Experts of a small language model.
Size: 13 layers, width 256, vocabulary 2048, 24.2M parameters.
Experts: 64 squared ReGLU neurons an expert, 6 picks a token, a sigmoid router.
Training: a variant of SOAP for the experts, 252M tokens.
Below are experts of layer 8 (counted from 0) of a mixture-of-experts language model. Rows are named gate (a neuron's input weights, with its number), up (a neuron's input weights, with its number), down (a neuron's output weights, with its number) and show model dimensions 0-255. Each number is 128 + 24 x the weight over its row's rms, rounded and kept within 0 to 255.
Before each expert's rows: "comes after" lists some tokens at least twice as common just before its tokens as in all text. This comes from a sample of Wikipedia text that the model never trained on. Tokens count by the router's weight.

# expert 10
comes after: ",", " in", " of", " to", " at", " as"
gate0 [152 156 101 149 133 116  97 106  94 176 132  84 157  99 154 146 103 138 121 128  87 140 161 138 135  91 127 145 124 100 106 152 124 100 144 144 151 175 119 114 117  97 127  65 154 151 115 135 136 134 140 119 124 121  99 114  99 110 166 116 118 112 103 150 145  87  59 131 127 108 116 137 157 111 153 141 116 134 135 118 127 119 123 173 136 113 117 122 144 139 102 153 127 150 143 112 141 115 132 173 123 105 105  92 126 105 138 101 117  65 114  94 131 142 172 135 114 132 170 112 122 107 105 155 138 121 158 131  95 131 111 157 150 113 152 124 105 131 111 141 153 197 163 127 131  88 172 112 141 126 129 133 101 121 127 122 102 115 117 176 155 141 135 104 116 121 120 147 151 188 148 128  95  89 151 105 105 101 135 129 106 126 111 111 156 119 124 189 181 156 117 153 111 143 148 140 138 141 156 140 138 127 134  97 118 126 115 109 138 100  85 120 143 137 168 134 120 123  81 107 112 137 106 110 105 161  92 139 108 154 115 154 113 185 110  83 154 116 141 176  78 137 100 155 119  97 161 140 141 156 142  99 147 163 112 118]
up0 [160 136 140 153 111 112  83 120 132 193 131  81 146  97 118 136 110 105 121 132  74 151 139 132 131 110 157 108 122  91 130 139 117  82 137 133 155 173 130 141 113 115 140 101 122 116 121 126 170 150 147 114 122 114 141  94 103 124 142 145 126 137 125 142 128 100 100 154 132 104 138 116 143 135 163 169 117 131 146 135 151 106 145 171 118 108 106 110 108 138  91 156 148 126 116 119 126 157 126 179 103 129  85  80 127 127 133 144 112  99 117 126 114 135 163 173 100 139 144 123 112 116  95 129 125 129 147 171 102 135 107 132 144 140 125 165 107 144 105 135 165 155 150 116 112  88 157 113 125 134 146 147  95  98 117 123  75  96 103 134 154 123 140 105 140  75 147 135 139 198 118 144  98 109 132  89 124 122 131 144 115 128 111 110 169 143 113 189 202 140 120 124 118 135 119 147  97 107 150 135 115 106 127  95 134 128 130 114 134 115  88 107 121 138 176 133  77 117 116 104 110 153  97  82  76 161 125 101 105 161 125 169 131 160 138 134 122 146 131 149  94 137 106 144 112  88 158 129 135 158 124  85 150 165  69 112]
down0 [140 147 101 189 121 141 116 125 109  94 118 112 144 101 131  94 145 177 138 121 117 118 158 112 150  96 131 130 130 127 112 141 151 109 132 118 130 180 141 110 174 142 136 119  99 145 148 103 134 121 130 154  94 129 150 145 104 112 111 167 148 146 152 170 124 154 154 141 148 129 146 133 114 104 181 122 157 160 141 133 138 132 118 160 159 137  95 150 128 130 115 140 100 166  94 124 130  96 113 105  80 131 150 138 149 132  88 152  97 157  84 137 101  82 120 138 119  96 136 150 150 136 112 136  99 110 128 127  99 170 146 125 101 109 128 105 127 114  98  98 143 164 173 119 135 165 129 151  81 180 139 148 109 133 154 141 141 166 132 106 175 172 127 146 102 131 134 184 127 156  91 113 162 171 110 130 155 121 142  91 166 122 151 178 130 154 115 127 104 133  65 105 106 137 128 141  74 142 103 135 129  84 160 130 142 189 134 107  96 141 127 120  81 101 159 146 133 140 105 104 100 122 105  90 116 151 124 152 121 143 124 113 125 136 130 119 136 130 135 116 113 133 103 148 135 158 149 101 140 170 151 111 101 170 102 102]

# expert 19
comes after: "\n", ".", " of", "ed", " in", "'"
gate0 [ 93  89 153 159  93 120 117 145 106 161  98 119  87  94 102  99 121 103 125  90  97 179 156 167 163 156 142 129 132 147 103 129 116 146 110 116 159 156  72 126 110 120 131 120  91 138 117 126 131  94 175 141 137 146 158 139 165 176 150 117 120 133  99  94 138 159 186 130 149 130 109 131 100 141 119  85 114 151 116 133 128 172 173 112 130 126 109 142 135 134 117 181 138 102 167 174 150 130 136 163 137 164  97 119 165 148 113 116 134 129 102 146 108 136  99 172 114 125 107 143 124 103  95 164 134 161 171  95 128 125 155 134 107 112 124  79 130 110  90  94 185  87 139 131 109  92 106 103 128 141 119 142 155  98 147  95  93 124 105 155 113  95 124 108 154 121 122 105 145 125 127 101  95 125 164 142 117 136 112 140 154  95 106 125 120 106 125 123 160 124 109 122 126 135 125 100 133  99 118 129  78  96  92 126 108 131  85 136 139 167 138 136 110 130 102 105 131 101 171 137 116 143 106 144 158 155 118 133 170  98 161  93 111 120 130 161  99 150 128 128 109 103 145 116 147 116 140 161 141 104 110 126 154 127 102 107]
up0 [123 162 130 136 163 147 124 135 110 120 120 107 155 111 150 134 146 116 152 155 135 195 137 153  94 107 108 116 133 127 115 141 145 114  91 137 120 140 125 129  95 116 137 161 119 157 130 106 105 125 156 138 147 101 181 141  93 121 163 191 102 164 135 125 123 126 136 153  98  90 113 186 132 132  65 138 125 138 135 103 171  77 116  94  77 128 116 133 134 104 115  78 124 142 143  96 131 102 127 117 133 123 128 165 117 165 138 104 136 123 125 177 116 143 128 172 119 104 138 156 116 114 144 125 159  73 140 161 143 142 112 121 135  96 170 140 108 116 131 152 112 127 144 134 131 148 151  93 126 162 173 158 155 144  78 154 129  97 143 133 134 101 140 129 109 113 144 125 100 129 140  92 122 141 111 145 158  82 137 127 165 168 144 112 108 126 142 101 154 114 165  83 163 122 135 128 144 169  99 155 133 150 136 100 184 125  94 112 102 128 124 127 143 162 106 108  85 136 154 107 125 149 129 142 135 104 128 127 150 113  85  92  95 134 129  84 131  82 113 148  96 152 130 135 104 141 146 128 161 113 155  92  86 147 138 167]
down0 [174 121 126 107 133 130 142 126 188 130 141 126 150 124 149 135 146 124 113 108 139 156 117 107 135 146  88 169  97 117 117 151 149 123 108  94 155  64  84 149 146 127 124 147 145 167 156 153 124 109 127 167 154 110 131 160 130 121 104 143 188 165 139 132 143  89 151 160 129 156 140 155  91 126 144 125 107 163 110 121 126 151 168 151 123 104  72 157 116 104 112 123 161 138  94 140 149 148 116 118  99 131 149 140 142  78 117 120 145 126 141 148 150 139 117 108 123  92 127 145 125 116 147 148 152  89  90 107 112 164 134 131 150 168 174 125 116 152  93 106 127 107 118 157 146 122 158 108 160  89 103 118 124 135 118 147 158 131  65  62 160 135 138 131 113 128 123 167  91 122 126  84 175 145 111 115 117 122  96 115 118 145 120 167 129 135 117 183  83 150 112 151 112  97  87 110 135 114 129 140 147 117 145 141 145 135 171 128 136 171 125 141 132 175 140 120 130 116 104 109 118 148  97 125 130 143 154 152 124 152 113 170 136 102 143 121 120 107 145 124 114  79 144 168 103 177 101  92  93 151 146 125 115 149 143 103]

# expert 25
comes after: "s", "n", "S", "es", " S", "us"
gate0 [147 125 112 112  81  95 124 128 122  85 109 116 106  99 128 112 148 176 119 109 145 110 111 185 147 121 123 126 192  97 107  93 155 107  94 115 130 131 149  70 125 132 123 148  87 136 140  72 185 120 120 139 175 149 125 126 121 141 102 128 161 163 142 106 135  99 109 120 162  83  85 138 126 101 118 139 157 173 105 121  75 143 118 102 134 108 122 121 164 192 120 127 145 120 181 149  90 126 140 124 100 127 100 106 135 151 123 172 118 145 132 132 157 135 159 128 139 118 133 118 111 116 167 115 105 140 138 110 146  97 145 176 150 138  94 168 138 130 130 126  98 150 118 132 132 106 124 123 140 109  82 172 128 118 125 142 109 126 117 148 114  91 106 131 168 139 106 131 152 124 110 177 111 126 142 123  92 182 113 124 126 118 118 140 117 104 150 106 127 141 141 147 141 105 123 100 135 111 102 155 121 124 113 128 152 132 121 142 140 103 132 159 122 137  97 141 123 112 107 129  45 155 108 175  93  84 110 130 123 158 123 131 108 161 135 121 116 173 125 100 120 130 118 182 167 134 137 116 102  98 127 118 143 132  81 140]
up0 [102 151 139  81 138 142  87 139 166  98 145 101 104 162 108  93 119 122 140 113 116 133 168 147 150 138 171 141 152 133 178 114 105 136 151 118 150 133 134 110 130 141 110 148 182 123 107 136 146 126 126 126  87 158 132 152 135 106 153 150 135 124 149 115 141 112 108 132 150 148 147 125 185  60 117 130 120 162 109 113 106 152 133 131 106 118  89 109 141 149 152 137 113 123 182 144 131 130 110 159 116 134 121 114 124 147 103 153 112 115 127  78 136 157  99  86 108  86 159 130 121 145 130 132 134 151 162 114 110 105 109 174 102 152 124 165 154 140 107 192 140 165  99  94 126 124 105 140  85 122 123 146 124 118 147 105 118 112  93 113 137 155 115  99 135  97 148 161 110  90  90 112 166 158 148 132 126 146 123  79 107 119 137 133 132 105  87 112 132 144 111 120 124 106 108 122 138 125 106 102 136  83 172  72 150 105 126 164 138 105 157 141 111 146 132  94 152 130 125 156  97 150 125  96 163  92 142 181  83 104 137 113 100 149 153 115 128 127 111 108 138 152  98 147 138 115 150 152 131 150  60 126 137  96 126  80]
down0 [134 127 142 116 129 166 103 121 139 173 125 100 108 115  96  95 136 126 130 119 123 136 154 117 157 121 182 133  98 164 152 135 123  78 115 123 100 146 156 105 138 150 111 130 138 113  95 131  85 139 143 135 105 130 132 124 121 145 104 136 180 103 109  93 129 160 131 152  70 119 112 114 119 140 143 165 131 126 145 147 157 151 137 134 154 126 145 153 102 161 163 132 151 116 145 136 126 151 140 111 134  65 114 125 140 144 114 126 163 126 136 172 117 177 105 139 148 127 154  98 115 135 111 133 140 152 166 142 147 128  84 123 119 136 160 120 113 128 136 119 110 130 133 115 106 141 116 142 142 104 160 141 116 161 138 115 158  99 163 135 179 104 117 131 152 165 156 141  99 151 120 119 127 106 135 119 155 127 161 119 171 177  80  86 148 145  66 152 120 134 112 236 122 102 133 131 141 144 105 133 121 127 146 122 108 111 139 117 125 105 139 121 124 156 161 109 128 129 128 105 100 137 147 133 103 125  62 139 123 139 157  86 117 114  78 153  92 121 166 141 141 135 137  80 162 142 156 168 131 136 107 105 134  57 146  96]

# expert 3
comes after: " the", " in", " a", " of", " The", " C"
gate0 [116 130 111 135 129  98 146 103 164 129 157  78 164 165 134 116 122 101  98 116 134 143 144 117 117 145 117  92 174  59 116 132 109 124 108 143 122 119 105  78  95 127 140 107 143 110 138 132 144  72  87 160 133 172 125  73  98 132 104 111 109 121 163 119 131 146  87 168 124 122 140 152  96 125 145 149 109 142  97  95 126 142 146 127 180  66 143 129 145  61 185 107 144 143 121  79 130 140 115 165 115 132 116 137 107 125 137 131 129 179  98 135 123 165 150 113 121 112 107 134 134  98 140 128 128  97 131 111  92 113 112 104 116 128 120 117 145 120 129 127 123 146 107 150 124 138 139 177 165 106 140 149 200 128 118 113 149 146 100 145 168 112 125 130 115 118 129 146 161  90 110 167 135 120 108 138 118 128 120 125  99 155 134 118 155  82 120 141 175 141 121 130 150 132 154 160 146 133 132 116 123 164 112 150  84  96  90 151 112 174 127 111 139  84 136 115 117 153 101 128 112  98 106 118 155  83 159 104 133 118 120  93 149 153 129 153 117 123 132 168 119  96 100 123 128 124 128 111 121 118 155 173 123 129  79 117]
up0 [167 127 139 144 136 147 118 170  86 134 114 170  72  83 105 127 118 156 158 138 125  94 127 132 142 117 142 143  90 200 156 134 130 127 156 109 140 124 161 187 153 111 104 154 115 133 106 113 102 170 148  94 136  89 117 176 155 126 156 158 152 139  98 134 119 104 156 113 131 147 121 126 153 127 117 113 128  96 172 158 121 106 108 112  73 201 116 129 101 192  93 154 124 116 140 176 116 106 141 101 139 119 122 119 134 138 120 125 140  75 174 125 134 112 118 147 140 137 135 119 133 153 113 120 112 157 108 131 171 137 157 159 125 117 126 125 111 143 127 142 135 115 135 104 128 115 118  70  88 139 107 104  72 143 148 145 104 108 173 118  94 138 153 116 160 128 125 108  90 146 138  86 116 137 150 122 121 123 121 123 139  91 115 140 105 183 136  99  73 103 134 116 110 119 103 105 119 121 127 134 138 105 137 104 148 130 150 101 134  79 122 158 128 175 128 136 131 110 129 137 150 171 149 124 113 151  97 125 137 126 147 159 110  94 147  95 136 138 125 105 130 164 161 131 121 135 130 144 113 136 102  89 145 115 176 131]
down0 [120 146 136  82 141 120 127 126 141 138  92 150 139  76  81 129 128 126 158 114 102 145 109 108 133 167 159 118 120 136 151  89 127 183 144  98 169 117 169 180 142 120 122 116 124 123  87 131  87 152 137 117 120 100 101 138  81 123 130 134 141 142  86 132 122 124 117 179 107 135 156 120 132  85 118  93 117 166 110 120 106 104 128 129 110 141 123 148 105  94  75 136 174 137 101 131 122 136 139 116  94 131 128 137 196 163 123 140 139  92 112 139 103  87 119 109 156 114 144 168 134 176 117 103 128 155  79 133 125 150 133 137 121 122  91  98 131 147 152 143  86  93 162 135 162 121 102 129 136 146 135 121 153 130  80 112 149 150  95 105 102 154 121 124 153 120 152 114 159 115  92 125 129 113 122 145 135 107 108 166  97 118 157 141 146 137 183 124 148  74 124 124 136 121 102 112 112 105 137 104 146  98 120 176 133 158 139 121 116 165 112 127 130 151 141 169 109 116 119  83 139 141 126 140 130 145  99  83 103 108 162 153 139 131 168 103 100 113 149 117 137 151 153 171 134 106 120 123  71 106  92  91 146 109 136 106]

# expert 17
comes after: "\n", ".", "-", "==", "===", ")"
gate0 [133 116 165 128 143 108 114 150 104 147  99 165 107 130  90 131 157  77 155 187 136 151 134 112  92 122 134 132 130 103 116 141 109 120 117 151 150  94 114 123 139 135 107 120 126 124 131 112 133  78 148  97 107 141 132 158 122 173 144 106  85 124 166 145 100 106 129 111 137 111 143 139 174 110 108  69 136 124 121 155  94 118 144 144 151 137 121 105 112 129 144  72 122 149 141 143 106 160 135 150 143 129 128 105 130 145 107  99 142 151 182  88 115 134 141 134 102 104 157 175 125 133  84 183 158 139 100 138 140 164 105 104 116 103 164 134  96 111  94 156 109 121  75 113 162  85 136 117  92 140 130 146 115  93 154 118 145 109 141 126 130 109 155 150 111 134  95 129 123 102 141 132 113 138  84 105 126 123 127 128 115 129 143 131 127  98 132 140 159 109 138  97 102 144 128  88 101  99 144 147 147 130 140 141  99 120 104 118 125 142 171 131 160 135 104 105 132 153 169 161 111 227 118 121 106 149 133 131 116 171 108  86 130 113 131 102 125  73 107 137 131 144 114 130 154 137 122 134  86 188 169 132 122 115  88 139]
up0 [148 138  95 155 123 142 139 149 141  63 114 109 124 132 119 111 114 130  96 132 121 123  88 136 144 124 163 155 149 139 167  53 142 128 127 110 156 120 110 148 145 183 110 129  99  91 155 144 102 137 114 111 172 146 121 102 126 160 150 191 113 164 149 135 112 147  80 105 105 116 127 150 116 103 107 122 108 165 113 137 109  98 108 131 136 155 122 137  91 139 219  91 106 152 123  87 150 145 139 152 118 143 177 110 139 160 145 125 132 149 126 125 162 126 137  92 140 134 133 142 125  97 147 127 139 119  73 117 115 119 111 115 105 143 145 128 121 141 143 134 136 115 164 151 157 102 129 143 164 159 127 138 142 133 125 130 135 113 104 128 138 168 169 158 126  94  66 100 102 132 105 131 109 123 166 130 186 164 115 124 133 127 136 159 135 129  99 112  91 130 164 143 135 132 176 152  77 111 100 126 122 140 116 157  77 181 144 158 159 105 143 125 137 101 162 123 107 130 145 138 116 110 144 116 114 121 161 100 110 153 129 134 145 128 160 163 131 154 114 121 132 139 129  88 152 142 141 155 112 117 115 139 167 118 166 157]
down0 [147 124 102 136 127 112 121 172 161 136 112 112 171 111 156 134 169 108 140 138 119 163 129 133 104 141 132 126 155 129 128 111 154 154 126 160 102 120 127 119 102 159 162 158 109 104 138 107  93 161 103  71 134 126 107 113 132 175 138 156 148 123 127 110 115 141  82 110  79 166 165 154 137 150 128 100 143 155 109 148 156 129 130 139 114 151  83 122  95 130 128 134 128 118 163 131  76 126 118 124 122 131 145 135 129 113 179 110 170  82 169 168 125 114 113 143 169 126 152 118 178 156 102 100 132  88 110 148 147  76 129 128 170 144 117 113 105 101 109  88 119 173 149  91 135 121 161 152 133 110  91 139 131 112 140  54 161 117  91 141 141 129 135 129 125 133 153 140 124  82 156 130 142  82 147 146 117 129 133 158 163 113 136 132 124 109 132 128 148  67  81 149 156 118 127 111  98 128 104 124 144 136 142 143 116 129  98 167  78 123 126 126 119 150  87  96 154 153 114 151 106 120 102 157 132 136 100 131 106 153 102 127 111 150 119 127  97 135 120 129  80 151 105 149 120 183 130 104 152 135 109 160 123  93 151 147]

# expert 12
comes after: " |", ".", "|", "c", " C", " P"
gate0 [128 116 113 106 102 104 145 102 152 153 136 131 115 123  50 120 160 111 124 112 138 153 137  83 157 131 114 131 149 117 184 129 115 113 107 133 166 124 130 129 131 102 137 151 149 153 127 119 108 169  99 108 114 127  95 153  49 136 154 135 113 161 139 131 141 145 151 122 113  92 148 129 136 168 152 134 116 125 129 104 152 120 203 158 131 179 121 122 118 122  88 165 155 109 152 144 139  73 155 133 133  87 145 159 124 174 134 144 123 154 155 140 130 119 141 171 100 165  92 115 106 158 123 142 131 101 137 151 165 114 121 147 132 125 112 119 133 141 144 173  85 135 119 148 124 127  91 139 148 116 142 148 148 101  99 124 122 128 121 149 151 180 156 122 126 107 105 141 108 113 159 130 116 157 178  82 131 128 136  92 140 111 168 174 112 158 145  86 135 108 141 153 103  83 154 154 152 127 146 126  70 136 116 128 111 148 117 150 153  86 141 105 115 163 118 167 102 114 161  99 101 174 126 128 154 126 107 127 150  95 126 128 115 110 178 118 129 113 143 155 117 148 133 164 122 112 134 103 110 127 124 109 171 135 137 135]
up0 [111 130 127 110 106 114 151 107 137 139 134 143 120 148  59 108 143 121 117 117 134 155 143  88 162 120 100 135 141 137 207 137 113 109 108 132 155 125 123 126 133 108 118 151 147 160 125 114 113 171 100 119 114 112 100 156  55 126 145 127 118 167 137 139 151 134 155 138  95  85 151 121 145 145 143 116 109 133 133 106 150 124 196 165 121 176 118 103 125 120  85 166 138 109 153 160 128  72 134 135 136  88 145 163 134 166 119 140 122 144 142 149 128 108 145 176 109 175  99 116 114 169 127 144 136 105 137 146 151  98 126 171 133 120 110 106 128 147 132 157  97 136 122 143 145 128  77 123 141 116 153 148 142 107 102 120 121 113 113 140 165 174 149 129 136  99 116 139 110 119 163 113 132 156 166  78 122 130 117 111 137 109 153 173 127 174 146  90 150 106 140 147 109  80 167 143 148 133 148 133  82 114 119 130 112 157 117 146 156  89 128 111 111 155 128 164 108 114 163  86 100 157 117 127 146 113 122 117 157 101 124 154 108 125 182 116 136 113 139 148  99 152 154 167 119 110 128  89 118 135 122 110 186 129 127 131]
down0 [102 119  87 123 143 102 112 134 168 139 191 168 134 100 130 128 125 123 129 142 102 144 109 175 111 138 120  52 125 152 185 124 195  85 106 116 127 147 114 113 149 122 104 139 122 129 137 108 119 121 111 167 119 138  97 154 123 112 130 125 132  98 160 109 102 162 110  93 165  93  83 107 120 111 163 169 110 140 125 153 151  94 161 118 128 174 149 124  79 126 122  85 103 110 126 162 132 112 122 152 114 136 129 113 159 133 124 130 135  87 125 132 161 131 139 109 147 149 114 128 152 135 110 140  98 124 143 150 126  96 140 151  31 120 149 123 135 137 169 147 147 163 117 104 163 134 100 142 111 132 138 117 126 160 108 131 114 129 136 124 147 146 110  86 146  97 124 143 101 121 157 135 129 100 145 153 139 134 108 130 145  93 110 136 114  79 159 121 119 125 190  87 110 101 129 140 139 134  90 159 111 149 125  92 159  60 128 119 142 154 163 128 142 118  97 113 147 135 132 100 135  74 154 131 126 137 124 138 132 119 114 135 136  95 102 109 126 112 111 142 128 133 139 119 129 192 135 124 118 100 137 168 137 119 110 168]